{
  "d_model": 256,
  "n_experts": 160,
  "d_expert": 80,
  "d_shared_expert": 0,
  "moe_layers": [1, 2, 3, 4, 5, 6, 7, 8, 9],
  "router_score": "sigmoid",
  "normalize_top_k": true,
  "init_std_router": 0.00807,
  "lr_router": 0.000496,
  "norm_eps": 1e-06,
  "optimizer": "muon_variant",
  "train_tokens": 576600000,
  "steps": 8799
}
Below are experts of layer 7 (counted from 0) of a mixture-of-experts language model. Rows are named router (the router's row for the expert), up (a neuron's input weights, with its number), down (a neuron's output weights, with its number) and show model dimensions 0-255. Each number is 50 + 15 x the weight over its row's rms, rounded and kept within 0 to 99.
After each expert's rows: a language model's description of what the expert responds to; "comes after" lists some tokens at least twice as common just before its tokens as in all text. This comes from a sample of Wikipedia text that the model never trained on. Tokens count by the router's weight.

# expert 9
router:54 27 56 53 58 30 36 69 56 69 34 56 76 50 64 39 40 28 36 76 52 26 52 22 49 40 47 74 45 57 62 75 68 61 51 47 85 49 48 35 22 32 59 48 59 56 66 68 26 59 35 42 64 24 55 51 54 43 38 33 37 31 56 64 32 18 49 28 32 41 64 50 55 38 70 33 58 41 53 39 59 32 55 46 52 61 40 42 49 54 41 49 75 46 57 67 47 50 57 42 62 37 64 39 38 53 30 24 29 54 80 32 66 26 41 53 47 49 53 43 33 74 44 54 39 64 96 56 56 73 59 48 34 38 62 35 35 54 54 68 59 60 79 45 60 61 33 63 38 47 58 28 40 52 37 90 37 67 44 54 51 26 72 41 53 58 63 45 37 56 54 34 48 99 53 41 46 58 63 51 33 49 39 30 58 84 63 56 38 59 68 56 46 72 36 84 70 32 56 57 48 31 67 48 79 75 17 71 45 36 52 53 41 43 29 55 40 33 62 45 48 71 68 37 55 51 44 51 43 57 51 69 79 57 51 43 49 47 42 41 83 45 56 39 61 53 19 79 59 67 56 70 65 35 44 42
up1:28 42 49 58 64 41 26 58 50 55 37 81 44 60 44 36 60 44 39 64 54 31 48 44 23 66 50 48 34 75 40 44 33 41 33 60 77 67 84 54 21 36 28 37 34 43 66 50 35 67 28 47 38 46 44 47 34 64 57 65 38 58 28 52 79 23 90 64 32 31 48 60 62 80 61 49 25 70 51 38 52 42 64 61 49 34 38 43 35 33 60 47 49 43 43 64 74 55 61 47 41 58 60 55 42 44 58 28 28 52 86 34 42 39 46 61 70 37 66 24 72 20 64 12 35 64 64 57 28 71 50 09 34 48 36 52 33 28 64 40 41 48 75 57 25 79 51 33 39 25 43 58 52 56 29 58 51 20 59 30 40 51 51 21 48 32 55 28 50 25 54 53 51 59 64 49 61 46 57 60 47 52 36 58 35 75 44 56 39 48 37 40 39 71 76 60 39 41 54 58 55 45 63 65 34 54 39 50 41 59 47 44 61 20 43 64 61 39 56 65 41 39 55 32 41 46 31 52 51 55 69 40 58 58 30 43 20 31 30 41 60 40 73 22 42 39 71 40 84 39 65 52 59 53 64 46
down1:42 36 53 52 41 48 65 38 52 36 44 43 67 62 20 50 44 69 56 41 28 52 44 38 53 40 46 45 49 19 83 54 53 25 92 56 49 57 48 53 53 18 67 44 50 65 44 61 48 52 62 63 60 41 36 73 31 39 11 64 89 37 27 58 54 44 59 26 63 51 55 53 60 41 48 40 65 85 57 57 34 25 31 47 42 45 37 26 38 44 24 33 71 77 45 67 45 42 83 40 46 79 59 59 49 61 37 40 48 44 45 31 72 34 59 35 31 63 69 38 71 40 60 82 42 60 35 57 44 42 49 71 81 49 56 59 51 46 31 39 18 45 34 62 47 34 39 25 67 64 53 38 64 59 37 66 51 49 48 49 41 68 21 35 40 45 65 34 63 49 55 56 47 46 53 53 52 31 66 60 48 45 48 45 65 32 71 53 35 40 51 86 54 22 43 45 44 34 66 42 75 68 42 62 57 20 51 63 49 36 71 71 48 63 53 37 65 35 47 34 43 75 55 21 58 79 31 62 52 26 49 28 55 55 78 48 69 60 47 72 64 50 54 84 65 59 37 41 62 72 52 56 63 34 58 21
Description: First letter or piece of a word split oddly, plus table pipes and Thai or CJK bytes, such as t-aste, c-atch, m-obilizing.
comes after: " |", " ", " (", " de", " \"", " n"

# expert 38
router:60 50 63 21 44 69 47 57 45 39 46 46 75 59 35 57 76 74 57 15 60 52 54 58 44 70 44 47 50 35 55 31 48 55 36 59 42 53 52 75 68 59 30 39 77 47 49 64 54 63 63 61 64 64 34 47 21 45 21 50 62 44 66 21 64 41 48 31 52 45 34 56 45 33 26 21 55 39 64 32 70 64 28 50 45 64 66 47 57 38 55 53 58 47 87 58 58 51 51 39 61 68 32 48 53 56 59 52 47 46 50 58 67 76 85 64 66 32 53 29 26 27 57 66 49 42 78 71 29 48 53 46 76 49 63 57 50 75 43 43 67 65 49 65 36 31 46 40 67 39 36 42 48 60 41 64 26 57 55 61 83 42 60 44 37 48 40 25 69 12 49 46 31 28 55 50 33 58 76 59 66 53 35 22 27 39 23 41 69 46 52 40 56 26 64 41 64 85 26 44 66 37 32 30 43 41 64 55 32 16 57 45 58 60 27 52 37 44 65 17 62 50 44 58 50 64 35 70 32 35 21 62 42 67 38 46 82 47 57 52 33 54 51 42 53 51 35 72 47 54 21 47 19 42 41 51
up2:52 38 45 68 42 44 26 68 63 47 59 60 54 51 63 57 31 39 58 42 58 29 42 66 33 49 73 51 48 35 39 55 73 59 62 84 42 41 53 64 67 44 58 62 24 75 57 66 29 67 41 57 28 56 42 46 73 63 70 49 40 73 34 42 51 18 43 40 45 41 87 77 37 46 70 42 59 38 63 39 42 42 45 54 40 38 52 31 27 46 46 57 60 52 27 52 58 30 59 36 53 46 54 49 56 47 44 55 25 72 46 51 59 41 49 56 46 49 67 55 51 29 25 45 56 72 58 54 67 62 63 37 59 72 57 72 52 68 53 68 43 47 31 64 67 48 55 61 39 46 37 48 44 55 47 50 55 71 38 63 72 35 17 46 20 41 33 88 32 34 58 52 56 30 01 45 53 61 60 67 42 57 08 42 35 25 46 43 44 64 35 45 52 29 50 38 46 22 32 59 56 37 69 61 35 68 48 60 54 35 65 32 67 52 47 59 64 43 29 04 61 59 39 58 28 81 42 46 25 19 71 52 43 58 25 46 59 27 40 41 71 57 41 23 62 38 80 27 43 51 36 43 73 43 78 69
down2:84 61 44 42 41 66 34 27 47 52 56 53 46 46 47 35 48 42 68 74 49 48 48 38 69 43 65 44 14 50 52 42 44 29 46 20 39 37 47 52 55 61 34 29 41 27 55 28 30 29 52 32 53 40 64 68 56 59 69 74 35 38 47 48 50 76 25 58 65 72 37 48 52 53 29 52 25 58 36 41 73 63 31 67 59 54 48 36 53 46 49 76 50 49 60 49 46 30 58 70 73 30 47 49 17 75 69 50 55 79 04 52 63 44 76 38 78 58 71 62 42 46 69 38 34 62 40 52 67 26 26 62 54 56 51 76 67 45 45 52 41 45 38 25 48 67 37 64 47 36 43 34 52 81 27 40 85 65 76 31 21 49 57 48 62 47 83 29 47 49 53 70 54 44 46 77 46 32 59 36 46 25 58 42 43 45 41 78 64 47 42 53 58 74 36 38 39 76 31 56 52 49 72 28 68 60 41 41 26 57 45 74 73 35 53 38 46 82 66 47 62 40 35 28 71 52 71 34 37 56 60 30 72 53 70 53 57 48 70 48 53 43 29 63 53 65 44 61 46 34 44 58 52 42 66 44
Description: Closing pipes at row ends in statistics tables, and decimal fragments like .6 or .8 in percentages and coordinates.
comes after: " |", " 0", " 1", " ", " 2", " 3"

# expert 49
router:58 53 31 47 70 51 58 51 55 27 45 56 26 48 60 54 48 52 48 73 49 38 52 56 44 22 50 75 64 51 39 62 51 43 53 54 67 19 65 43 20 52 34 43 66 56 48 32 34 30 70 46 89 73 71 51 40 66 39 67 55 47 73 39 36 48 72 56 84 75 28 21 46 37 45 48 25 56 56 51 32 47 61 53 45 21 45 54 30 59 19 45 57 58 37 58 46 59 30 58 35 39 88 60 25 25 33 37 50 66 29 52 35 50 64 45 36 72 39 69 67 71 24 34 65 55 39 48 34 60 66 54 48 38 42 63 14 49 46 75 52 21 38 49 53 56 25 62 45 42 55 49 59 57 50 30 68 26 33 50 16 65 51 38 35 67 41 82 50 67 34 75 52 41 36 66 49 37 23 53 48 63 28 91 23 45 56 50 60 28 54 33 49 43 27 41 48 63 36 69 39 59 26 52 60 64 56 56 66 56 43 52 38 54 60 44 49 33 38 44 47 68 50 48 68 59 31 44 36 40 50 54 56 55 36 30 58 26 35 45 75 26 42 67 33 59 60 13 18 41 34 35 56 50 51 49
up2:64 52 63 56 65 30 68 60 48 45 47 68 63 38 61 59 54 30 00 68 48 62 75 59 54 57 40 39 65 59 64 57 27 34 87 49 44 53 39 73 31 65 38 42 41 48 75 55 72 60 32 36 65 51 54 51 72 70 70 73 27 79 52 42 26 52 25 52 60 61 30 63 61 63 36 61 21 33 62 62 54 48 91 60 57 56 25 29 18 43 41 57 58 83 44 56 27 44 50 53 70 35 48 40 42 32 57 55 44 57 41 46 66 48 45 49 48 41 49 78 37 59 58 31 60 40 60 67 45 46 33 24 53 39 55 44 46 64 38 57 18 41 52 52 32 62 43 55 44 75 54 23 51 45 49 55 53 47 44 54 64 48 31 18 56 58 52 52 48 79 07 60 52 00 25 71 46 82 52 25 43 51 39 74 55 23 41 81 47 56 42 50 61 53 57 41 51 57 62 69 57 60 27 35 48 79 70 59 43 44 44 36 28 57 67 24 70 71 37 50 53 37 36 30 49 28 44 41 50 39 52 55 33 34 55 53 42 54 61 42 52 50 52 44 59 69 59 61 39 60 56 40 57 59 42 37
down2:55 46 68 40 33 57 39 51 65 53 45 56 66 41 40 45 63 34 33 51 48 52 55 26 52 26 64 38 94 47 48 51 34 41 54 83 61 47 51 71 73 72 46 75 69 55 30 61 61 65 46 64 56 55 60 37 59 32 49 70 61 30 60 47 53 42 48 43 39 63 87 52 82 45 37 44 38 25 34 32 62 36 38 29 53 69 59 42 46 24 71 39 60 66 64 67 57 53 25 44 41 36 34 51 38 47 60 51 45 54 49 50 49 51 31 63 68 38 52 31 30 42 84 59 56 66 75 59 41 59 48 66 43 41 40 62 45 65 18 37 31 65 34 68 47 68 66 26 69 24 48 76 40 42 71 24 56 26 59 76 44 49 44 48 49 18 53 67 41 60 42 65 43 60 63 46 52 56 54 35 51 62 64 35 53 82 47 59 41 58 50 54 51 49 26 73 68 30 35 22 29 77 52 45 42 59 14 68 49 31 29 80 50 45 33 55 56 45 36 55 28 45 07 52 47 35 28 25 53 70 16 52 47 61 42 39 69 56 47 79 46 78 25 55 57 57 71 42 39 37 57 44 67 35 61 48
Description: Line-start hyphens of bulleted lists, table pipes and newlines in infobox-style entries, such as - Produced by:, Kingdom:, Length, UTC+.
comes after: "\n", "-", " =", " /", " Candidate", " %"

# expert 21
router:58 26 60 47 31 42 45 43 51 27 42 50 50 44 35 66 59 67 74 09 87 51 29 65 66 38 59 57 34 39 69 34 41 43 54 68 75 34 51 52 40 75 36 61 58 59 42 66 52 61 61 57 84 56 21 50 47 42 42 39 53 43 83 24 64 56 54 35 47 64 44 55 43 62 25 38 52 58 79 79 69 55 38 52 42 69 88 51 75 56 60 39 70 47 61 70 45 55 65 31 48 38 58 68 52 28 49 55 52 49 62 26 58 70 83 64 55 74 49 33 26 46 56 64 70 47 76 45 40 70 46 62 68 45 64 54 44 54 41 49 79 57 77 37 43 36 71 47 79 51 42 30 57 61 50 47 28 36 55 33 61 39 45 23 54 64 42 36 66 37 66 59 58 58 79 45 39 57 77 57 44 19 45 33 27 52 39 38 68 59 43 51 63 36 42 39 63 81 37 59 70 49 56 50 25 38 78 21 26 08 40 57 60 60 55 59 40 61 68 46 63 46 48 46 36 51 63 47 32 37 39 57 29 55 47 46 78 56 77 50 62 63 61 53 79 38 40 57 44 50 43 64 27 60 40 49
up1:55 41 49 58 44 66 89 60 58 82 79 39 28 32 55 35 56 50 75 69 35 31 46 45 63 70 33 45 50 38 45 73 61 59 58 38 41 59 18 31 50 22 65 53 65 32 64 38 25 39 43 45 46 42 27 27 48 72 53 53 14 51 66 72 41 68 32 33 59 48 44 43 74 44 41 52 40 42 23 33 22 47 58 40 67 56 96 63 29 58 34 52 55 61 61 42 62 47 58 59 69 29 61 45 73 20 69 36 49 49 66 72 81 43 15 63 43 67 47 72 55 42 50 50 63 48 33 39 43 56 88 70 47 50 34 45 47 78 34 49 59 63 50 59 61 47 36 65 45 20 25 54 59 59 57 33 46 17 41 43 72 48 47 33 53 29 58 52 63 64 31 36 63 58 45 38 26 76 56 54 57 62 60 49 65 88 32 60 50 51 66 38 64 41 31 56 22 64 61 49 56 62 29 57 64 57 56 66 27 42 36 46 48 48 60 45 51 38 35 55 78 46 54 56 50 34 48 46 55 23 55 56 37 35 48 40 32 37 51 37 35 45 71 22 54 65 64 36 68 36 58 71 41 50 38 46
down1:56 62 47 41 38 45 58 48 49 33 64 79 67 41 38 46 60 33 53 45 56 34 46 44 43 08 46 48 53 43 61 52 24 29 52 63 54 66 47 45 48 53 55 50 63 57 49 40 44 43 36 55 72 31 57 49 81 58 73 65 64 75 45 55 30 48 63 59 23 51 43 42 25 15 44 83 45 42 38 49 45 78 72 61 59 71 63 66 50 63 65 44 39 63 70 51 86 50 33 62 42 60 55 68 29 48 44 40 29 51 25 38 34 43 81 52 38 53 42 63 64 66 49 50 56 51 73 60 29 58 48 20 34 24 57 69 20 56 38 40 65 40 86 79 73 59 59 33 47 23 16 54 50 32 48 38 38 66 42 53 77 73 43 46 31 47 90 74 66 61 38 30 28 50 56 37 47 65 73 49 22 54 40 77 19 24 33 47 73 56 47 38 42 53 64 39 45 48 40 34 40 22 31 19 51 35 46 57 51 56 52 42 64 55 49 54 42 64 60 35 43 65 66 36 42 87 30 62 60 41 44 64 55 58 66 36 59 56 41 52 28 73 41 49 29 61 50 59 66 56 35 29 56 59 59 42
Description: Numerals in election and sports result tables such as percentages, swings and distances, plus stray word endings like -ves, -ors.
comes after: " |", "|", " 1,", " −", " +", ";"

# expert 54
router:73 45 33 33 70 48 35 54 80 47 62 37 79 49 45 33 30 50 45 61 52 55 33 67 61 27 26 31 57 30 41 63 58 57 39 42 24 39 56 48 50 33 65 45 51 56 58 56 56 67 52 51 53 60 73 72 60 49 28 45 24 35 19 50 60 76 19 72 25 37 44 53 76 56 53 44 44 66 58 23 55 26 56 59 34 63 42 51 45 52 59 53 63 47 90 50 47 36 50 30 63 81 55 73 16 71 61 36 60 12 69 48 48 30 39 40 56 50 53 51 21 53 87 26 64 35 81 41 48 39 32 51 48 79 30 58 50 54 55 68 40 67 47 69 52 36 78 43 51 78 67 64 29 60 63 54 43 73 76 58 26 62 54 73 40 59 50 55 16 68 21 53 61 34 58 46 44 31 49 22 30 58 47 46 53 41 35 41 60 62 50 57 73 53 58 62 47 55 76 32 65 48 47 74 39 59 38 54 70 39 66 54 41 41 52 62 44 64 46 54 64 20 49 47 83 56 40 42 45 43 57 53 24 27 69 40 57 64 43 64 59 58 70 57 48 52 49 52 53 81 67 42 47 73 56 49
up1:78 60 43 43 66 56 42 36 34 58 59 25 60 69 54 56 17 40 34 38 52 91 14 47 42 39 50 60 66 74 69 68 57 58 40 56 46 49 48 58 42 46 60 57 50 63 45 57 48 53 41 54 51 36 71 55 74 27 43 88 34 51 41 25 48 60 43 29 57 71 49 44 38 52 08 50 29 57 55 52 46 14 49 34 47 45 33 57 48 58 64 37 58 62 63 44 60 38 57 64 48 48 59 39 54 58 44 24 40 35 39 44 45 51 47 63 22 53 38 63 53 63 56 52 46 72 90 58 34 66 30 36 41 74 47 47 39 55 45 37 32 71 40 50 30 52 52 51 49 67 60 76 20 52 36 43 55 76 82 43 40 59 45 55 28 39 34 65 73 45 47 24 65 42 35 37 56 43 47 27 69 77 57 44 44 52 13 57 61 28 54 74 12 59 67 61 31 64 71 75 53 05 20 55 40 74 89 59 28 68 81 44 30 40 54 47 43 80 48 70 45 66 69 51 42 45 51 37 56 49 49 35 66 44 63 40 55 53 47 49 60 54 39 43 41 44 78 51 61 44 61 58 58 41 48 37
down1:56 52 33 72 48 49 37 49 51 54 59 45 43 28 57 71 41 66 59 57 53 32 76 27 49 64 45 87 96 62 26 44 53 57 41 28 46 37 38 71 07 61 76 23 47 55 44 67 42 54 71 71 45 50 61 49 69 46 35 36 50 50 39 66 63 30 55 53 23 65 48 43 65 37 58 35 33 54 38 55 38 66 74 60 71 87 61 23 57 55 54 57 73 22 48 26 29 52 41 42 43 52 37 50 46 48 53 36 53 52 58 40 31 44 59 12 73 64 53 19 51 28 49 47 37 73 29 56 49 68 58 36 24 64 35 26 37 57 48 29 65 39 69 36 38 40 50 35 41 64 25 69 47 46 49 26 49 47 61 22 43 80 35 60 74 30 54 65 64 38 23 77 41 62 38 52 49 47 58 42 62 52 76 28 58 39 47 39 27 37 35 51 51 51 20 70 38 59 58 93 55 81 54 38 39 64 41 42 39 56 77 63 50 59 70 29 67 59 65 42 65 37 51 40 60 40 44 47 37 45 67 57 44 48 48 53 57 41 52 64 53 59 46 77 39 43 52 59 65 81 33 50 55 36 51 56
Description: First letter of a word right after an opening quote or parenthesis or line start, such as (S, "h, r in riots.
comes after: "\n", " \"", " (", "-", " ", "/"

# expert 14
router:41 57 49 71 66 61 57 56 52 39 71 45 40 69 69 68 55 54 49 52 55 39 34 37 54 61 72 32 32 51 67 60 70 59 62 69 53 56 10 22 39 49 57 75 77 48 38 33 42 58 51 48 64 32 40 38 53 47 30 49 44 59 72 71 38 48 72 53 79 25 33 62 75 83 56 58 73 55 41 36 34 25 56 84 30 39 58 41 63 44 40 34 67 53 74 83 29 39 41 52 53 56 85 64 62 28 49 56 48 43 43 17 64 37 32 78 46 75 27 46 32 13 59 30 62 43 50 43 65 42 49 60 22 61 69 38 60 48 35 62 37 38 94 30 58 42 37 67 57 72 43 51 39 44 49 46 62 39 64 71 47 67 46 51 69 44 26 62 48 43 44 42 75 60 33 56 78 62 77 81 58 20 50 50 60 59 44 65 57 60 60 40 71 55 47 36 29 66 47 66 42 47 40 60 41 53 81 38 33 47 36 55 37 36 64 61 52 58 55 35 24 18 64 39 37 47 78 38 56 41 70 55 45 47 25 46 50 60 27 50 62 39 56 49 51 23 38 51 41 58 41 42 62 51 46 52
up1:47 82 48 27 37 56 67 49 49 52 14 59 43 54 45 51 39 36 79 21 36 73 63 55 40 44 37 43 25 74 50 80 46 77 57 65 27 23 21 58 54 84 38 84 65 38 38 69 30 29 74 71 47 28 69 31 63 57 34 40 67 81 62 39 58 32 55 33 46 54 44 39 73 31 33 57 55 63 58 56 53 50 55 54 49 54 64 58 46 67 55 77 61 38 36 51 51 61 54 61 59 54 55 22 58 54 62 69 46 74 47 56 46 52 43 66 46 50 46 47 61 57 38 41 61 73 77 49 27 51 47 42 32 31 52 18 39 52 58 23 45 62 63 34 56 55 47 65 61 53 31 50 48 60 76 48 52 70 52 58 42 48 49 48 45 29 22 57 34 45 54 35 56 48 22 36 42 28 49 43 56 53 57 51 69 48 19 42 48 44 43 37 72 50 63 40 39 51 69 62 69 51 04 60 54 67 51 84 47 53 28 52 23 70 76 35 40 55 54 72 55 26 22 47 34 37 24 35 32 33 56 36 55 54 62 42 71 36 45 23 22 45 51 28 44 34 34 63 53 42 57 48 68 32 60 36
down1:35 47 32 45 49 45 62 36 23 55 49 53 90 70 41 20 61 60 39 55 35 37 46 53 40 39 23 35 66 47 37 54 48 49 58 63 45 61 51 61 40 27 54 36 54 53 30 37 56 30 59 80 89 49 51 55 66 26 36 62 59 64 40 54 50 49 81 60 29 68 28 62 53 37 42 73 65 32 62 46 49 75 59 21 57 61 53 34 50 47 66 36 54 43 27 67 29 72 50 58 44 66 38 62 38 31 35 84 42 58 69 51 77 34 49 56 58 74 32 75 42 30 19 26 57 34 26 60 46 69 60 29 56 70 53 41 33 53 63 39 57 53 47 70 22 50 26 47 40 40 59 40 55 64 35 72 38 22 58 61 51 47 78 73 80 62 57 66 51 36 49 57 54 42 41 59 65 69 72 74 59 33 67 63 50 57 50 37 62 48 48 57 46 39 39 46 66 56 27 53 42 76 69 02 54 73 72 53 46 36 34 50 35 61 25 42 31 53 46 31 37 71 68 62 60 46 15 44 49 67 55 27 43 44 35 41 49 49 72 47 59 34 50 73 43 45 63 56 37 59 38 72 25 48 46 65
Description: Short entries inside pipe-delimited tables such as positions (MF, DF), votes, numbers, countries, Yes/No and surfaces like Clay.
comes after: " |", "|", ";", "R;", " /", " 0"

# expert 12
router:34 61 30 36 53 58 50 69 51 52 33 30 50 32 49 51 51 63 65 48 43 63 59 30 37 55 42 16 55 60 44 46 42 52 49 56 22 27 40 44 32 47 24 41 99 41 46 36 50 69 51 44 75 54 49 58 24 71 67 66 81 58 44 45 60 46 58 36 52 29 33 45 80 22 44 31 45 37 61 41 49 50 62 49 63 35 58 64 59 60 19 60 61 26 51 47 35 71 46 61 55 52 61 53 61 35 53 53 49 45 49 21 49 54 25 46 49 35 24 48 51 56 24 41 60 36 42 76 27 30 70 21 31 40 35 47 39 62 46 73 32 43 37 33 63 30 35 73 23 60 55 44 43 49 47 63 62 25 42 61 57 50 75 55 60 53 61 62 73 44 51 75 59 32 54 84 76 56 29 37 29 70 44 67 49 51 53 45 53 60 66 65 66 55 60 48 62 30 25 49 45 32 28 48 60 59 31 85 41 61 39 57 53 74 61 34 46 35 40 38 40 61 53 68 67 60 18 54 50 67 44 67 60 53 62 25 65 40 80 40 66 49 67 69 41 39 52 25 56 47 12 46 52 37 27 27
up2:67 50 40 20 39 63 80 49 40 66 47 47 47 33 44 45 39 52 48 51 60 69 87 55 50 37 19 49 48 68 52 56 56 64 50 27 19 47 70 41 99 42 26 47 32 39 35 45 69 47 37 68 35 40 56 31 48 36 35 52 60 66 55 52 37 38 53 52 53 66 41 61 59 57 50 71 37 41 42 45 37 41 44 74 52 35 55 53 59 56 51 45 38 33 60 55 48 49 61 63 64 69 58 55 44 56 43 43 61 41 20 52 58 57 48 58 51 49 22 51 30 75 49 62 64 39 64 72 17 39 63 46 57 48 47 29 38 41 56 63 30 56 56 71 47 59 38 74 74 74 93 38 51 47 44 49 52 71 48 50 70 32 27 74 65 70 76 47 42 39 64 40 42 79 48 64 42 77 11 28 52 66 53 55 53 73 39 67 15 21 27 50 49 37 64 56 51 58 40 50 49 51 71 55 90 50 42 77 35 33 35 35 34 68 79 44 46 69 53 69 35 59 20 51 72 33 11 59 61 47 23 51 60 56 51 40 41 44 47 54 62 53 49 85 52 55 36 57 62 35 44 35 56 53 44 52
down2:53 48 31 75 44 43 50 40 65 56 46 52 66 97 48 36 66 43 44 55 46 48 64 40 46 56 47 43 63 39 69 59 37 34 71 61 56 66 14 70 31 17 76 05 76 56 57 75 54 43 66 69 54 32 42 60 36 28 64 52 26 32 39 44 66 27 50 67 57 40 53 61 49 67 45 25 33 43 31 48 33 70 64 40 63 70 46 74 34 54 77 37 29 82 49 41 32 31 57 51 23 50 50 45 47 41 71 45 54 76 49 79 56 47 61 43 73 63 56 45 24 74 42 63 63 67 47 54 62 60 43 44 62 53 61 21 47 50 43 60 53 42 50 40 55 51 41 54 29 14 50 30 37 37 62 56 78 35 70 49 54 66 26 60 67 54 60 64 40 66 49 60 54 50 43 55 59 32 70 78 60 42 36 30 55 41 44 31 47 80 41 47 55 30 33 39 31 50 36 54 37 50 19 19 57 40 53 00 61 62 43 43 53 78 71 20 55 62 66 39 55 52 36 47 43 43 68 66 56 37 61 65 44 49 36 54 66 62 49 75 57 25 61 51 41 50 48 38 54 60 36 47 34 45 44 50
Description: Dashes, line breaks and field labels in infobox-style lists, such as "- Born:", Country:, Type:, Personal information.
comes after: "\n", "-", ")", " /", " •", "Personal"

# expert 42
router:36 36 49 71 72 41 59 69 62 51 53 51 27 55 49 41 56 22 32 38 51 62 57 45 74 44 59 79 40 67 80 43 42 26 46 23 44 37 45 35 49 57 37 68 31 67 46 65 27 33 69 52 68 67 21 38 49 30 34 32 83 73 46 47 57 49 40 32 25 63 50 45 22 51 35 40 42 63 55 63 44 40 66 34 59 51 69 49 59 64 70 45 51 61 26 36 37 32 74 53 47 65 57 63 40 30 62 43 55 10 47 35 52 71 33 60 50 73 53 45 55 56 53 53 55 47 62 56 47 63 35 71 61 41 49 44 55 36 35 40 77 72 49 37 81 35 48 60 47 51 38 45 64 33 60 43 47 52 29 72 88 69 56 60 59 54 33 42 50 42 42 49 37 30 51 20 44 36 54 63 57 33 51 56 55 62 58 48 25 43 60 42 53 69 40 57 46 48 47 19 57 57 53 67 49 70 41 67 51 12 57 94 44 55 29 69 82 61 48 63 72 42 18 52 64 45 57 42 50 33 41 41 24 40 42 62 22 54 69 49 94 62 66 40 83 32 59 42 30 28 69 55 69 61 57 42
up0:50 86 54 12 66 62 47 64 47 50 60 51 50 42 51 24 27 33 41 61 76 40 46 46 99 31 41 71 62 31 51 41 70 82 51 57 71 78 51 69 27 43 49 44 41 58 68 44 65 52 50 74 33 48 68 08 66 46 52 41 24 67 60 48 46 55 81 61 28 65 66 53 51 62 70 47 47 77 66 53 34 56 64 66 60 58 36 41 46 22 46 58 41 32 78 75 53 55 62 37 45 76 71 57 27 40 84 49 26 51 60 51 34 57 53 55 48 59 44 29 34 63 45 56 26 46 37 56 48 64 58 43 39 25 20 59 36 43 63 63 68 30 24 38 47 43 61 55 58 49 58 32 62 63 39 52 62 47 33 60 47 52 36 47 41 54 45 70 70 72 39 62 40 45 67 64 41 48 62 79 66 46 94 59 53 23 54 48 26 45 52 48 33 44 45 45 31 71 51 35 61 51 66 59 39 52 77 63 26 50 46 56 56 49 47 57 66 57 36 54 78 22 33 51 61 56 26 34 65 42 67 39 45 70 42 62 51 49 70 62 37 56 36 65 49 56 30 37 47 39 76 58 57 65 29 57
down0:64 33 52 73 55 31 30 59 56 39 45 65 43 77 20 42 73 50 42 50 66 37 59 35 44 80 49 36 52 63 44 45 45 70 60 57 42 55 38 31 39 86 60 55 36 36 31 41 56 62 56 50 56 42 69 51 51 57 53 46 44 31 43 30 31 43 63 50 54 64 47 89 63 45 58 53 65 52 31 59 31 41 57 53 67 41 33 66 31 52 60 62 71 23 44 49 48 59 20 42 20 72 84 37 62 60 51 38 42 53 63 50 84 56 55 45 47 51 68 41 68 41 65 85 72 50 65 59 41 13 38 38 64 59 27 45 41 43 19 43 41 35 52 45 48 51 36 39 57 56 18 88 43 34 28 80 51 41 78 30 54 47 47 50 39 61 52 36 57 56 65 53 50 53 54 79 69 52 63 45 60 63 27 45 26 35 36 68 36 50 26 60 48 47 74 55 66 63 66 26 54 31 64 50 58 32 56 31 36 65 50 38 45 60 49 60 23 54 19 33 54 48 35 74 54 51 66 64 24 67 44 59 25 70 16 25 53 39 53 60 52 67 34 43 64 47 37 64 68 60 32 82 53 76 40 41
Description: Numbers and cell values in tables and score lists, such as 2, 37, 44, plus pipe separators and some name pieces.
comes after: " |", " S", "|", "S", " s", ":"